python train.py --d_shared_expert=0 --hidden_act="mish" --router_score="sigmoid" --lr_router=0.000425 --norm="rmsnorm" --optimizer="soap_variant" --batch_tokens=65536
Below are experts of layer 9 (counted from 0) of a mixture-of-experts language model. Rows are named router (the router's row for the expert), up (a neuron's input weights, with its number) and show model dimensions 0-31. Each number is 50 + 15 x the weight over its row's rms, rounded and kept within 0 to 99.
Before each expert's rows: a language model's description of what the expert responds to. This comes from a sample of Wikipedia text that the model never trained on.

# expert 6
Description: Prepositions linking noun phrases in running prose, mostly of, in, on, from, at, during, as in largest temples in Asia.
router:65 55 34 49 36 24 18 57 60 33 74 50 82 67 59 00 46 41 57 48 36 36 32 67 44 46 49 74 70 34 56 34
up0:63 36 47 35 57 34 32 51 76 10 58 49 50 33 61 34 48 55 52 82 73 45 56 65 12 36 38 68 64 60 21 37
up1:48 44 67 28 46 36 45 64 65 73 37 46 27 81 51 60 24 35 47 67 84 69 44 69 66 29 79 15 56 52 66 76
up2:54 61 23 28 64 41 55 65 66 58 70 64 44 38 41 54 21 40 42 48 25 39 67 59 52 63 60 65 62 61 38 32
up3:56 33 56 50 59 43 39 48 66 28 56 33 62 56 66 56 26 44 51 33 53 41 47 64 41 49 41 41 56 57 51 65
up4:62 28 55 63 36 55 51 43 73 74 56 50 48 64 47 51 23 40 33 40 22 50 47 59 33 71 45 55 63 50 49 47
up5:47 35 26 50 43 34 33 48 63 68 57 42 36 56 68 59 40 30 73 35 39 49 54 38 58 51 48 63 50 39 69 47
up6:55 71 36 50 56 53 60 52 20 54 46 61 57 59 71 50 54 41 48 34 35 34 58 50 39 43 74 57 24 51 35 65
up7:40 37 63 67 59 36 72 60 71 38 37 35 51 44 55 56 10 65 35 38 69 48 44 31 32 49 72 41 62 45 30 64
up8:44 53 72 48 47 46 45 41 59 41 50 77 51 67 59 53 75 63 34 52 44 39 30 18 59 50 67 39 55 38 63 24
up9:47 64 37 55 31 47 57 59 78 42 61 56 74 56 41 29 49 59 66 48 40 49 54 31 76 41 53 42 66 57 56 58
up10:59 73 45 56 20 38 29 42 55 56 89 85 69 70 28 42 39 36 54 32 47 44 38 42 82 05 48 54 60 66 59 36
up11:69 48 63 60 44 63 63 39 28 54 48 54 52 50 56 36 62 69 56 46 50 71 50 56 52 62 63 61 47 61 64 53
up12:45 54 43 28 11 35 23 26 37 60 27 58 46 68 74 48 21 55 53 66 57 41 38 73 55 59 35 49 53 78 54 44
up13:64 46 74 32 55 34 46 44 29 39 48 65 53 09 39 25 39 48 57 24 54 40 51 38 42 56 40 59 59 61 54 42
up14:50 43 38 46 51 41 45 53 62 57 52 23 61 45 26 13 48 56 34 52 50 54 37 57 25 62 89 69 60 55 59 30
up15:65 57 45 59 54 70 42 70 52 55 66 26 12 62 30 65 45 74 58 61 50 40 23 70 53 50 19 37 61 52 52 40
up16:65 26 40 47 56 74 48 59 39 57 82 43 66 30 44 44 39 44 29 53 61 50 27 54 22 64 33 29 59 48 41 70
up17:47 46 47 40 42 17 55 60 55 85 90 42 38 61 55 71 48 67 56 56 69 78 58 38 74 68 71 57 42 75 38 53
up18:68 27 53 14 42 51 53 39 44 15 91 53 64 48 31 48 66 60 66 52 20 61 56 56 36 71 79 78 33 38 99 24
up19:45 57 40 47 47 41 50 22 45 60 90 37 58 31 48 70 41 69 32 37 53 42 43 52 43 42 25 30 39 30 41 38
up20:42 53 50 35 54 31 34 16 38 45 43 50 78 21 58 50 74 76 40 39 43 55 51 50 55 56 47 45 50 40 71 46
up21:31 50 59 22 50 44 31 38 62 63 48 25 61 45 51 31 89 50 32 45 58 61 49 41 46 58 55 77 67 58 60 62
up22:64 44 52 40 58 39 62 56 53 65 69 48 46 76 44 38 74 50 27 41 62 58 67 35 67 76 79 65 71 86 48 70
up23:41 33 68 34 43 65 54 25 54 46 80 58 58 70 61 41 55 31 50 25 39 41 36 49 49 62 65 59 46 78 81 36
up24:47 27 41 70 37 60 50 43 55 76 33 54 46 67 68 68 45 40 42 54 38 42 40 41 43 47 48 52 65 81 53 50
up25:47 17 47 44 53 47 28 62 65 38 29 36 51 40 55 46 48 40 78 93 48 75 49 56 79 51 75 59 48 55 27 54
up26:75 50 48 77 59 71 54 41 29 36 51 40 42 29 58 44 57 50 73 68 55 44 50 74 41 63 58 67 21 34 53 25
up27:70 64 79 32 68 47 56 48 58 65 56 52 43 45 67 54 29 61 73 48 46 51 10 89 54 51 61 49 38 31 67 69
up28:48 50 39 44 27 74 23 07 31 55 44 31 53 48 23 57 43 44 52 36 46 57 12 78 51 46 29 36 55 43 43 55
up29:62 42 20 58 40 70 57 27 58 44 65 60 67 41 48 61 51 67 52 46 39 27 58 54 37 38 65 34 43 45 67 37
up30:53 62 12 29 72 53 49 25 87 33 42 51 39 65 60 54 34 56 32 41 54 32 42 61 47 57 44 65 53 60 40 59
up31:32 36 18 59 35 48 50 53 69 52 73 87 44 53 43 60 05 58 45 36 68 30 62 41 35 79 19 50 62 64 56 56
up32:61 69 83 36 63 54 73 40 65 48 41 48 76 45 46 44 55 35 59 42 43 33 39 91 38 43 55 66 62 53 83 51
up33:53 48 50 43 39 61 32 46 54 51 46 32 52 65 62 58 41 67 54 28 43 50 38 51 53 68 65 35 55 45 38 33
up34:55 67 47 60 47 38 51 69 62 57 82 48 49 25 22 40 68 60 27 53 32 77 60 47 27 54 67 39 32 58 56 52
up35:51 55 48 52 60 42 18 37 73 41 49 47 72 78 46 61 58 44 22 45 47 66 68 70 86 68 65 75 44 37 69 57
up36:40 65 43 74 48 62 47 30 36 75 72 44 52 27 25 28 48 65 59 58 58 43 51 80 41 69 44 56 47 35 68 45
up37:24 30 43 51 56 57 43 55 57 43 59 55 40 47 64 36 41 56 41 39 66 29 53 42 64 79 55 58 73 32 36 44
up38:69 41 34 80 52 14 35 45 34 47 83 68 52 55 66 28 47 33 55 62 51 59 57 64 61 52 57 48 75 65 39 64
up39:32 59 65 69 47 50 34 59 55 46 51 41 35 42 67 41 31 47 51 27 64 73 41 38 53 66 68 51 55 55 59 54
up40:80 73 35 66 44 40 50 29 28 57 45 21 52 49 75 68 56 26 61 29 26 76 35 55 51 33 44 30 45 41 49 50
up41:62 50 67 48 38 20 74 39 61 48 66 20 39 72 55 48 48 48 63 27 42 30 37 73 55 64 53 52 24 68 40 35
up42:41 55 43 64 12 33 57 49 50 25 74 62 78 52 47 79 50 47 69 35 49 26 88 58 60 85 68 63 59 50 58 42
up43:64 68 54 76 39 23 27 24 49 32 55 36 61 50 48 46 40 03 60 56 41 83 50 75 65 50 52 45 45 50 65 50
up44:33 64 53 38 39 40 46 62 46 33 69 72 81 60 46 44 37 69 43 68 65 84 48 54 60 77 42 24 54 31 24 36
up45:41 38 20 56 58 46 74 77 80 88 29 31 53 48 73 44 63 66 22 48 46 66 51 64 48 48 47 71 42 49 74 36
up46:66 60 78 28 31 32 29 69 50 39 86 54 60 00 42 41 40 71 47 56 56 34 65 63 28 38 40 70 52 73 74 41
up47:58 34 46 54 64 32 54 44 71 49 58 58 69 50 42 59 57 20 56 58 44 41 33 59 58 44 56 66 45 33 39 69
up48:48 19 67 54 51 43 55 34 25 73 52 58 52 48 41 47 40 67 69 77 41 37 27 60 67 39 31 34 55 64 84 31
up49:44 59 54 60 38 27 46 29 58 33 44 56 60 53 41 43 21 28 61 71 55 66 39 68 50 47 54 30 80 68 83 60
up50:45 52 59 65 43 24 58 56 53 47 47 51 40 44 38 69 66 70 37 41 20 52 26 69 29 35 49 51 48 53 49 47
up51:41 17 17 58 40 23 54 56 26 62 31 20 42 47 59 61 55 39 43 59 50 57 39 50 41 53 31 48 52 69 59 48
up52:52 53 18 50 33 48 59 64 42 18 42 74 46 49 53 58 65 54 47 34 38 66 47 46 39 52 73 83 41 34 46 37
up53:49 25 78 55 31 28 39 23 55 37 69 68 47 56 64 73 67 35 59 33 51 44 30 51 62 31 34 49 60 53 58 32
up54:43 76 47 59 56 70 57 65 70 50 38 71 70 78 75 60 53 60 58 68 48 42 39 36 48 37 75 63 61 55 55 59
up55:43 73 49 57 38 37 47 44 49 60 52 29 57 70 61 15 29 38 68 48 49 28 41 36 44 53 68 57 54 46 57 43
up56:56 43 40 55 44 55 44 17 51 41 65 57 59 70 75 40 40 38 60 66 53 62 52 40 44 35 77 83 50 38 44 53
up57:50 42 50 69 44 47 60 52 54 50 47 50 56 24 78 43 58 47 24 79 48 27 49 75 46 49 54 54 65 31 31 57
up58:77 71 67 52 47 32 28 42 22 70 52 43 37 59 48 31 64 43 54 52 66 29 26 64 54 61 81 50 45 41 42 55
up59:34 26 74 18 74 50 54 55 57 71 56 50 56 19 46 68 33 69 55 51 43 51 49 61 45 28 33 36 40 74 62 32
up60:29 47 48 46 48 55 72 63 54 20 51 38 58 00 48 39 68 39 59 63 46 44 49 58 56 48 64 52 18 54 50 53
up61:34 76 39 65 45 49 40 56 71 26 60 54 34 41 34 41 68 55 53 46 35 40 57 57 78 51 63 53 40 04 39 70
up62:49 14 38 27 35 14 60 69 34 41 46 41 60 73 41 53 38 47 60 53 59 33 38 58 19 39 72 50 63 39 39 33
up63:52 36 41 43 56 53 41 80 50 74 35 40 73 71 41 64 44 49 25 45 35 38 26 59 26 29 35 66 57 56 69 42
up64:66 76 69 36 51 60 52 38 62 24 47 61 64 31 68 38 77 80 48 39 67 26 41 48 53 52 51 43 71 40 37 39
up65:64 34 48 39 61 53 58 53 47 30 77 31 35 37 64 41 72 47 62 50 96 52 71 56 48 42 61 33 34 60 73 28
up66:62 41 50 40 35 60 47 30 54 44 62 42 15 37 42 46 89 33 45 36 43 48 48 46 48 64 44 45 63 62 23 57

# expert 12
Description: Verbs, function words and job nouns in career biographies, such as plays for, footballer, politician, professor, was, he.
router:41 61 50 56 32 29 60 39 44 39 49 56 51 52 48 66 55 25 54 52 43 34 36 78 62 62 28 61 60 27 55 61
up0:36 43 59 57 55 45 38 55 46 39 54 66 44 26 44 57 71 56 54 45 56 41 26 43 61 46 69 69 52 51 58 53
up1:38 61 61 60 42 64 14 48 26 53 52 50 53 68 33 41 56 46 62 46 38 40 59 27 45 27 28 49 61 55 42 41
up2:61 51 37 35 48 33 47 18 44 34 38 25 28 43 82 45 61 23 44 57 13 43 57 64 34 41 51 61 60 47 59 74
up3:40 45 42 72 66 60 68 33 42 35 55 35 48 42 36 50 53 45 67 20 71 60 42 52 61 40 29 69 53 61 56 37
up4:33 34 77 44 47 40 50 66 58 38 41 26 50 54 68 74 28 58 82 42 22 35 45 55 81 50 61 51 54 53 27 61
up5:51 47 75 44 46 53 51 66 40 36 54 62 55 35 61 36 15 58 75 44 61 42 55 54 70 66 52 46 40 09 60 41
up6:24 20 46 21 30 36 45 37 48 64 30 35 57 72 63 60 60 20 70 25 42 59 49 62 59 39 36 64 77 59 65 36
up7:37 30 56 63 64 58 42 50 65 42 46 65 19 59 47 51 80 27 41 43 64 47 59 48 34 53 22 69 89 20 53 51
up8:55 69 50 61 46 32 48 29 57 54 43 37 65 61 19 36 64 27 37 25 46 53 40 40 43 36 49 43 34 76 62 52
up9:65 63 77 81 52 59 54 32 43 37 58 67 60 36 27 39 31 36 45 56 52 39 53 50 38 49 18 78 86 45 69 54
up10:48 48 49 75 50 53 61 16 63 53 51 52 65 55 57 27 45 44 67 71 38 53 53 78 44 66 24 70 46 47 72 52
up11:24 09 40 37 54 56 57 56 60 61 50 38 55 37 42 26 38 49 62 42 47 74 34 54 61 59 48 44 52 31 74 54
up12:66 66 45 48 42 61 40 39 52 49 76 53 75 51 61 43 57 51 55 83 90 09 27 53 27 57 26 37 50 43 82 36
up13:44 61 27 55 55 41 45 35 92 66 60 17 61 65 51 42 36 36 59 34 33 26 53 48 56 25 46 52 52 39 43 33
up14:40 34 68 73 29 34 42 43 38 36 50 65 64 37 47 58 42 44 31 62 44 36 43 48 57 74 26 44 46 28 60 48
up15:52 32 68 15 68 45 16 35 48 33 66 74 49 61 30 77 46 51 54 68 42 16 31 52 69 47 50 57 71 66 49 45
up16:67 54 65 62 43 46 07 54 73 35 77 43 48 67 40 38 72 50 34 72 55 45 70 46 54 35 42 38 40 36 43 70
up17:53 46 40 57 31 52 42 65 50 61 55 59 74 42 36 42 35 48 61 36 61 49 40 28 57 44 54 52 42 55 76 65
up18:44 32 21 63 30 46 48 36 45 79 49 56 66 33 52 55 37 59 61 49 45 75 40 38 64 50 71 38 57 36 41 24
up19:63 51 36 45 47 36 58 26 74 52 43 45 58 58 50 39 49 35 46 49 40 21 64 43 66 67 52 66 24 28 48 30
up20:69 69 40 56 27 40 33 29 60 51 35 27 45 68 46 76 77 30 51 51 28 42 43 52 43 46 33 50 61 29 52 02
up21:27 32 43 75 14 45 70 65 44 70 42 47 75 49 47 55 53 77 48 75 72 38 35 62 64 87 32 74 68 44 66 44
up22:46 32 34 68 62 60 35 38 18 38 52 36 80 51 34 59 45 25 37 58 63 59 46 63 60 63 73 73 45 48 56 10
up23:32 73 55 42 35 39 62 30 39 24 92 57 26 54 53 45 46 69 61 51 39 34 85 46 57 44 50 23 38 46 59 51
up24:22 70 60 42 56 36 57 56 73 38 61 48 39 22 66 51 62 87 62 50 62 62 35 68 28 52 34 57 43 38 56 51
up25:44 76 59 61 61 19 22 38 52 49 43 66 61 66 44 76 63 74 50 56 24 57 30 88 67 69 48 54 36 23 26 47
up26:72 38 54 31 64 33 77 28 54 49 42 51 61 65 42 77 37 54 39 57 66 55 63 48 60 39 36 65 70 50 34 47
up27:48 42 58 34 78 61 58 39 47 43 37 44 56 46 59 46 62 64 57 42 53 42 66 64 76 46 22 40 61 47 47 64
up28:54 39 38 55 45 68 47 46 71 53 27 62 71 39 37 40 60 67 55 35 38 37 61 48 48 45 35 49 68 40 49 65
up29:70 64 23 13 50 49 36 73 70 81 48 46 47 31 72 68 46 43 35 17 25 40 63 56 43 78 19 64 53 01 49 37
up30:70 47 62 50 42 23 30 80 65 57 37 55 33 20 35 55 48 56 67 58 30 40 39 59 46 50 48 47 81 32 29 50
up31:23 10 35 51 41 41 33 45 17 52 50 21 46 62 54 77 63 51 87 57 53 53 56 77 63 42 45 69 48 55 39 61
up32:69 47 21 60 53 46 67 43 60 40 76 64 53 67 54 63 43 45 23 22 40 25 38 73 48 60 47 73 60 49 68 43
up33:40 33 62 59 72 53 62 68 59 46 63 32 42 43 35 75 48 69 36 60 62 47 26 74 45 59 45 68 69 58 19 44
up34:58 44 34 52 34 48 41 67 57 53 55 49 52 60 51 41 39 50 54 48 35 55 43 68 34 63 39 61 90 64 50 53
up35:50 39 45 56 45 23 50 69 43 38 15 33 50 51 46 46 26 64 29 39 45 54 47 62 40 58 46 39 58 39 58 55
up36:65 70 47 57 35 60 67 67 26 64 43 44 34 41 44 36 43 41 77 36 34 36 58 55 70 48 11 50 73 32 54 66
up37:53 35 54 36 50 39 51 60 40 41 36 38 24 44 55 49 35 46 15 69 63 50 59 36 56 52 34 54 41 46 46 65
up38:39 56 37 57 63 44 65 29 33 23 62 77 41 60 41 32 91 77 55 50 66 54 46 42 82 53 55 58 35 60 46 68
up39:35 61 51 87 52 48 55 32 70 57 67 56 63 59 55 71 58 34 43 45 45 49 33 47 54 64 45 54 43 47 69 71
up40:54 75 43 37 49 43 10 49 54 24 48 30 11 53 65 44 36 46 50 75 65 66 61 51 46 48 26 29 55 35 47 56
up41:56 22 71 30 47 19 28 45 41 31 66 43 50 24 46 44 66 46 50 75 29 32 46 56 42 28 25 48 34 50 80 55
up42:83 31 48 50 52 40 66 53 25 18 52 32 69 29 24 50 62 48 34 48 09 44 39 47 26 50 47 67 60 34 64 67
up43:44 40 46 62 18 65 48 30 91 57 70 41 56 55 45 64 53 65 67 37 30 51 41 56 71 45 66 57 73 42 42 53
up44:57 51 43 58 55 53 47 37 39 50 51 78 63 55 77 39 61 47 59 58 48 56 59 56 58 57 29 28 65 50 72 28
up45:48 32 42 21 48 51 43 50 63 49 45 73 48 30 55 47 64 24 28 59 40 60 37 37 54 70 57 57 50 50 79 41
up46:20 35 37 31 83 36 40 27 95 52 39 34 12 44 62 51 64 75 52 58 62 51 24 37 46 51 69 55 58 61 54 38
up47:39 69 56 77 36 28 50 48 66 55 50 57 33 42 29 27 54 67 39 43 27 57 62 68 73 47 86 83 69 46 33 52
up48:42 37 54 49 48 51 47 36 65 35 70 84 37 41 23 58 46 56 28 65 58 58 45 68 40 49 48 75 57 36 45 57
up49:62 47 56 76 56 21 45 42 20 61 54 38 45 49 61 44 52 53 57 60 68 36 28 62 55 46 34 56 29 49 60 57
up50:69 44 48 59 52 47 30 43 44 43 58 37 20 39 76 46 53 48 73 82 32 54 58 49 60 39 43 76 38 32 45 74
up51:38 55 52 59 61 43 51 71 68 58 51 69 39 63 55 71 68 39 23 38 25 58 45 65 87 30 65 42 46 66 28 33
up52:32 60 44 60 57 57 48 49 60 56 65 43 57 31 33 49 43 56 15 49 39 45 61 54 48 63 45 39 56 64 33 37
up53:69 75 69 60 37 36 50 60 78 43 52 68 50 24 56 49 27 39 43 24 70 44 49 35 70 48 68 40 61 47 34 46
up54:61 69 52 47 41 65 63 24 30 25 35 56 64 83 71 55 81 59 57 74 49 53 61 55 39 58 62 52 64 31 37 63
up55:42 53 69 55 32 58 51 37 45 46 54 33 53 66 41 45 58 48 33 22 30 29 67 73 60 55 39 59 70 36 30 74
up56:50 29 40 57 61 48 54 48 63 29 47 62 28 42 52 53 46 30 50 15 32 22 27 33 68 65 46 48 37 37 67 59
up57:80 31 37 53 90 28 36 30 55 45 75 35 43 66 42 47 87 57 48 49 46 40 64 60 22 52 65 60 75 47 50 73
up58:42 36 94 33 49 38 42 54 65 45 64 50 55 61 47 64 54 39 66 63 63 42 58 58 39 57 73 38 25 53 70 39
up59:43 83 58 72 30 57 53 26 78 26 28 34 60 46 74 50 71 55 48 34 79 50 37 34 40 54 36 83 71 48 60 59
up60:65 71 52 22 49 50 63 40 60 76 61 40 64 58 15 52 53 36 38 61 34 50 46 33 28 54 62 49 30 70 37 69
up61:49 57 39 59 50 16 39 81 46 23 52 63 66 55 70 52 42 66 32 55 70 13 50 72 47 55 51 46 62 27 46 74
up62:52 56 37 62 58 60 44 49 51 54 57 35 53 65 34 58 36 35 16 68 43 58 58 36 00 24 41 45 28 63 42 58
up63:28 71 70 24 60 54 45 65 36 35 71 45 67 73 38 66 12 74 43 37 48 40 37 45 44 58 48 32 69 38 45 57
up64:47 56 71 62 33 48 40 55 63 42 54 56 48 65 26 21 54 56 57 73 61 50 54 44 42 34 52 47 55 32 68 30
up65:47 49 33 58 40 40 31 76 26 49 59 60 42 58 62 30 54 40 55 54 79 56 90 41 44 73 26 31 38 56 64 49
up66:41 54 78 55 22 48 59 51 78 52 65 67 16 56 45 60 69 48 52 89 44 42 46 76 39 65 19 66 49 57 61 80

# expert 13
Description: Final pieces of nouns, mostly plural or derivational endings like s, es, ations, ities, ians, plus later parts of words like dialysis.
router:96 37 43 33 39 42 57 39 56 39 32 20 56 61 60 73 34 56 42 46 57 67 34 90 42 50 36 65 43 33 51 75
up0:40 56 60 18 34 35 59 53 62 33 42 29 47 60 61 48 84 53 45 53 55 54 49 52 37 44 44 46 55 46 53 39
up1:61 34 28 16 39 42 55 21 47 51 64 35 41 42 50 60 78 66 53 45 34 45 49 38 52 65 47 65 68 73 67 20
up2:52 48 62 48 65 58 36 70 15 71 44 38 29 39 51 53 31 75 55 40 70 49 51 42 64 46 35 59 29 29 73 61
up3:53 64 31 64 52 64 42 41 40 47 38 39 38 66 81 46 37 38 76 50 58 71 48 40 69 37 75 67 43 80 63 13
up4:59 65 53 41 57 54 29 52 39 43 40 40 86 34 44 52 49 48 43 73 36 61 72 50 70 70 54 61 41 53 62 45
up5:53 26 49 48 30 19 34 33 55 42 00 47 74 59 42 32 43 21 50 32 45 64 37 49 38 38 28 48 53 46 73 51
up6:84 45 67 24 58 50 41 53 32 33 40 40 59 59 78 74 69 51 07 34 35 28 50 42 49 54 57 45 48 61 62 76
up7:57 48 39 43 72 26 62 31 52 35 38 56 37 37 70 29 44 62 45 51 52 84 83 31 23 59 37 45 46 60 44 60
up8:50 33 50 50 60 60 70 77 65 22 35 63 53 54 60 66 40 33 49 61 54 44 58 45 34 45 41 55 39 39 50 39
up9:32 58 59 70 50 64 45 27 69 27 55 35 64 55 61 53 53 24 65 69 35 59 42 66 45 67 50 39 49 41 50 37
up10:73 56 38 62 38 47 61 25 65 48 32 45 72 60 52 26 44 53 52 53 57 56 32 74 43 63 57 72 29 36 63 71
up11:63 62 79 44 62 35 32 13 55 42 33 49 66 57 44 47 58 33 69 68 68 67 53 57 79 60 54 57 36 63 51 34
up12:51 75 42 53 45 67 83 47 44 28 49 73 62 51 31 68 45 51 29 84 58 40 66 51 47 44 30 27 68 63 53 44
up13:64 77 44 94 36 39 35 35 51 46 64 44 33 41 86 41 40 28 35 36 23 75 54 67 59 43 46 72 39 53 25 60
up14:27 66 80 67 41 51 40 36 58 40 65 35 78 59 52 33 51 47 64 55 87 71 59 16 44 35 52 34 42 54 46 79
up15:43 58 42 40 38 80 50 74 65 56 64 36 57 67 77 33 41 38 52 70 53 48 54 17 51 71 39 57 47 42 34 72
up16:37 62 59 40 54 60 78 58 65 54 42 64 42 60 49 27 47 43 76 65 41 32 31 64 68 27 79 43 56 45 39 29
up17:43 37 26 59 47 56 70 47 50 48 36 71 61 62 45 66 58 39 55 46 78 54 48 38 64 15 61 50 46 59 55 72
up18:60 70 62 41 74 43 45 60 62 75 48 13 42 59 36 55 31 49 44 66 48 50 66 52 50 51 57 61 57 64 46 59
up19:70 32 34 58 57 43 55 36 67 30 71 64 58 59 60 67 60 50 39 36 42 60 50 62 50 36 54 38 44 52 15 64
up20:61 39 40 74 49 57 46 30 54 17 59 40 44 43 61 55 68 39 32 73 44 53 39 36 38 42 38 53 37 48 46 59
up21:25 41 22 60 46 73 51 45 35 68 61 65 39 51 60 49 41 58 43 62 80 48 60 34 58 52 45 61 44 67 46 34
up22:47 70 38 57 16 75 42 48 41 40 45 55 62 55 78 43 51 77 33 48 57 36 74 78 67 33 67 36 48 58 40 52
up23:50 41 40 41 48 66 38 65 54 64 54 56 41 59 39 53 68 56 40 37 58 64 43 53 45 49 52 56 41 32 52 51
up24:49 43 60 50 52 50 63 62 52 67 36 68 29 49 85 81 80 32 45 58 60 50 71 64 54 39 54 63 49 23 21 46
up25:61 26 57 69 56 70 70 41 48 65 64 66 43 74 35 52 44 58 54 16 64 36 65 51 59 40 36 53 87 47 65 51
up26:58 49 64 53 56 46 30 49 59 57 56 57 18 66 73 54 53 53 67 37 45 41 44 32 08 30 25 75 57 72 35 48
up27:77 77 40 53 65 26 56 18 56 69 14 24 47 63 65 45 54 32 18 62 37 48 53 69 62 65 60 44 54 49 43 60
up28:77 49 41 52 72 46 38 60 58 56 55 51 92 54 61 82 69 43 51 51 62 44 65 34 34 50 17 48 52 69 49 69
up29:46 49 46 75 46 31 65 32 64 56 53 61 49 66 39 47 58 36 45 66 66 65 64 76 45 46 81 81 67 21 34 37
up30:64 44 40 28 52 21 49 76 27 41 25 57 52 50 46 47 36 59 46 59 52 52 45 75 48 59 46 65 56 48 58 76
up31:38 67 29 86 34 66 56 25 37 43 34 21 82 50 47 30 59 45 55 36 55 29 66 35 65 71 41 67 32 59 36 57
up32:46 63 60 52 63 33 44 45 39 65 35 48 51 41 56 58 29 79 47 42 38 44 54 53 32 70 48 47 68 28 39 37
up33:68 37 56 76 56 45 81 80 39 65 66 26 58 24 50 81 57 30 46 31 55 55 55 41 66 56 59 45 65 57 50 74
up34:47 30 63 57 31 52 53 14 43 43 58 44 41 43 33 62 46 42 58 55 68 48 03 68 16 43 27 59 14 42 55 35
up35:44 63 40 55 82 46 32 64 62 15 43 53 54 50 61 62 49 68 64 60 50 65 20 63 38 45 36 62 59 23 64 68
up36:27 61 37 39 22 59 50 29 53 66 65 54 33 43 42 48 73 62 77 47 75 51 40 37 58 44 44 57 52 57 35 50
up37:59 28 57 37 76 27 64 54 39 62 75 44 37 51 59 59 19 38 49 75 17 25 59 58 56 46 72 57 67 55 57 46
up38:28 44 58 59 37 24 54 77 34 51 49 56 67 56 57 88 28 25 63 48 84 37 56 59 55 48 58 55 62 63 57 70
up39:54 25 73 50 51 53 41 38 58 48 54 63 49 56 50 38 48 64 15 72 58 42 52 90 54 82 61 60 53 55 52 37
up40:68 36 77 62 47 61 36 48 36 43 65 47 26 59 56 45 50 65 37 52 48 76 42 69 43 46 53 55 61 55 66 50
up41:36 82 64 67 66 67 40 54 52 53 50 53 67 63 51 84 47 51 41 35 71 27 50 37 58 55 34 83 31 40 91 46
up42:71 35 51 32 52 24 51 47 53 45 49 18 60 61 52 39 44 44 51 83 54 69 64 48 17 51 24 46 52 59 47 36
up43:86 25 32 51 90 47 46 70 64 53 70 40 29 66 53 12 79 55 41 39 48 36 51 29 45 27 64 41 63 26 36 67
up44:60 50 47 56 55 52 36 54 34 29 60 47 60 41 60 25 66 66 31 40 55 50 51 62 52 56 43 41 56 62 35 36
up45:40 58 59 66 41 52 37 57 52 30 48 67 72 59 59 50 49 47 13 63 69 40 67 74 47 45 46 41 32 34 42 48
up46:45 47 42 55 58 27 39 52 73 58 55 69 89 47 45 10 32 27 61 64 55 50 70 27 52 49 73 48 49 49 68 51
up47:50 59 62 71 61 45 27 50 66 44 70 37 50 27 75 33 38 19 72 58 50 41 36 82 44 53 49 28 38 44 61 51
up48:44 60 62 75 57 29 33 73 32 49 54 66 61 61 56 60 56 59 53 63 32 28 57 56 63 42 51 34 27 66 56 50
up49:55 43 71 46 56 65 48 66 48 44 45 38 80 74 31 39 27 57 47 65 70 49 41 42 67 59 57 44 45 28 61 49
up50:45 61 55 45 57 49 52 38 42 59 59 54 46 62 48 53 37 32 26 85 47 32 45 55 44 74 42 53 69 37 62 50
up51:39 62 42 54 38 58 27 45 39 63 30 73 22 50 48 63 58 66 19 48 19 31 40 59 59 61 76 39 67 30 58 59
up52:43 23 63 33 62 84 40 58 41 70 68 74 24 56 34 63 38 46 51 42 59 43 58 94 59 67 44 52 47 56 40 28
up53:58 40 38 66 73 32 47 43 41 38 32 31 40 61 50 58 36 44 55 68 55 41 35 49 46 60 50 34 77 24 43 67
up54:39 48 57 52 68 59 54 42 16 50 32 47 40 26 62 29 61 39 56 24 72 49 24 40 44 48 34 57 28 78 68 59
up55:67 39 40 65 26 48 67 33 66 36 46 48 47 71 52 51 45 52 59 52 43 61 30 38 53 42 52 49 48 47 58 51
up56:38 56 60 60 40 43 44 55 53 56 44 46 43 67 58 60 31 49 42 26 49 64 43 62 42 44 57 51 48 48 86 95
up57:36 68 56 54 12 43 76 67 48 15 53 67 44 62 52 82 58 51 66 47 41 58 76 35 57 69 56 57 54 68 72 41
up58:67 40 65 41 63 22 34 64 71 19 46 76 31 41 72 29 51 46 34 37 61 85 51 77 49 65 55 57 34 40 37 75
up59:58 31 58 67 22 50 31 64 27 60 66 31 64 75 50 49 55 64 46 39 31 68 73 61 54 60 29 27 54 31 37 68
up60:40 56 46 34 36 48 44 38 67 30 54 71 71 70 28 81 85 52 39 46 43 49 52 48 57 53 38 55 50 49 73 33
up61:52 56 28 65 89 36 52 39 48 45 41 52 54 69 53 45 73 55 66 49 41 47 65 48 48 52 56 46 52 62 33 65
up62:80 73 65 65 56 55 63 51 74 37 51 58 55 77 32 47 66 23 47 26 36 58 69 84 73 70 68 61 70 55 41 45
up63:35 52 29 51 53 63 54 55 47 25 28 40 52 28 70 63 41 65 44 42 59 81 54 52 49 76 31 31 39 53 72 47
up64:39 77 44 33 40 50 50 43 37 58 28 63 46 39 56 59 56 59 14 69 46 34 45 83 50 45 51 74 42 48 35 53
up65:70 34 32 74 61 47 37 67 41 41 56 18 49 68 65 58 43 42 32 72 36 40 39 63 18 50 61 44 24 62 57 41
up66:35 57 46 50 14 50 68 57 30 54 40 78 92 24 58 55 61 74 66 23 43 74 59 64 51 42 54 51 45 55 44 78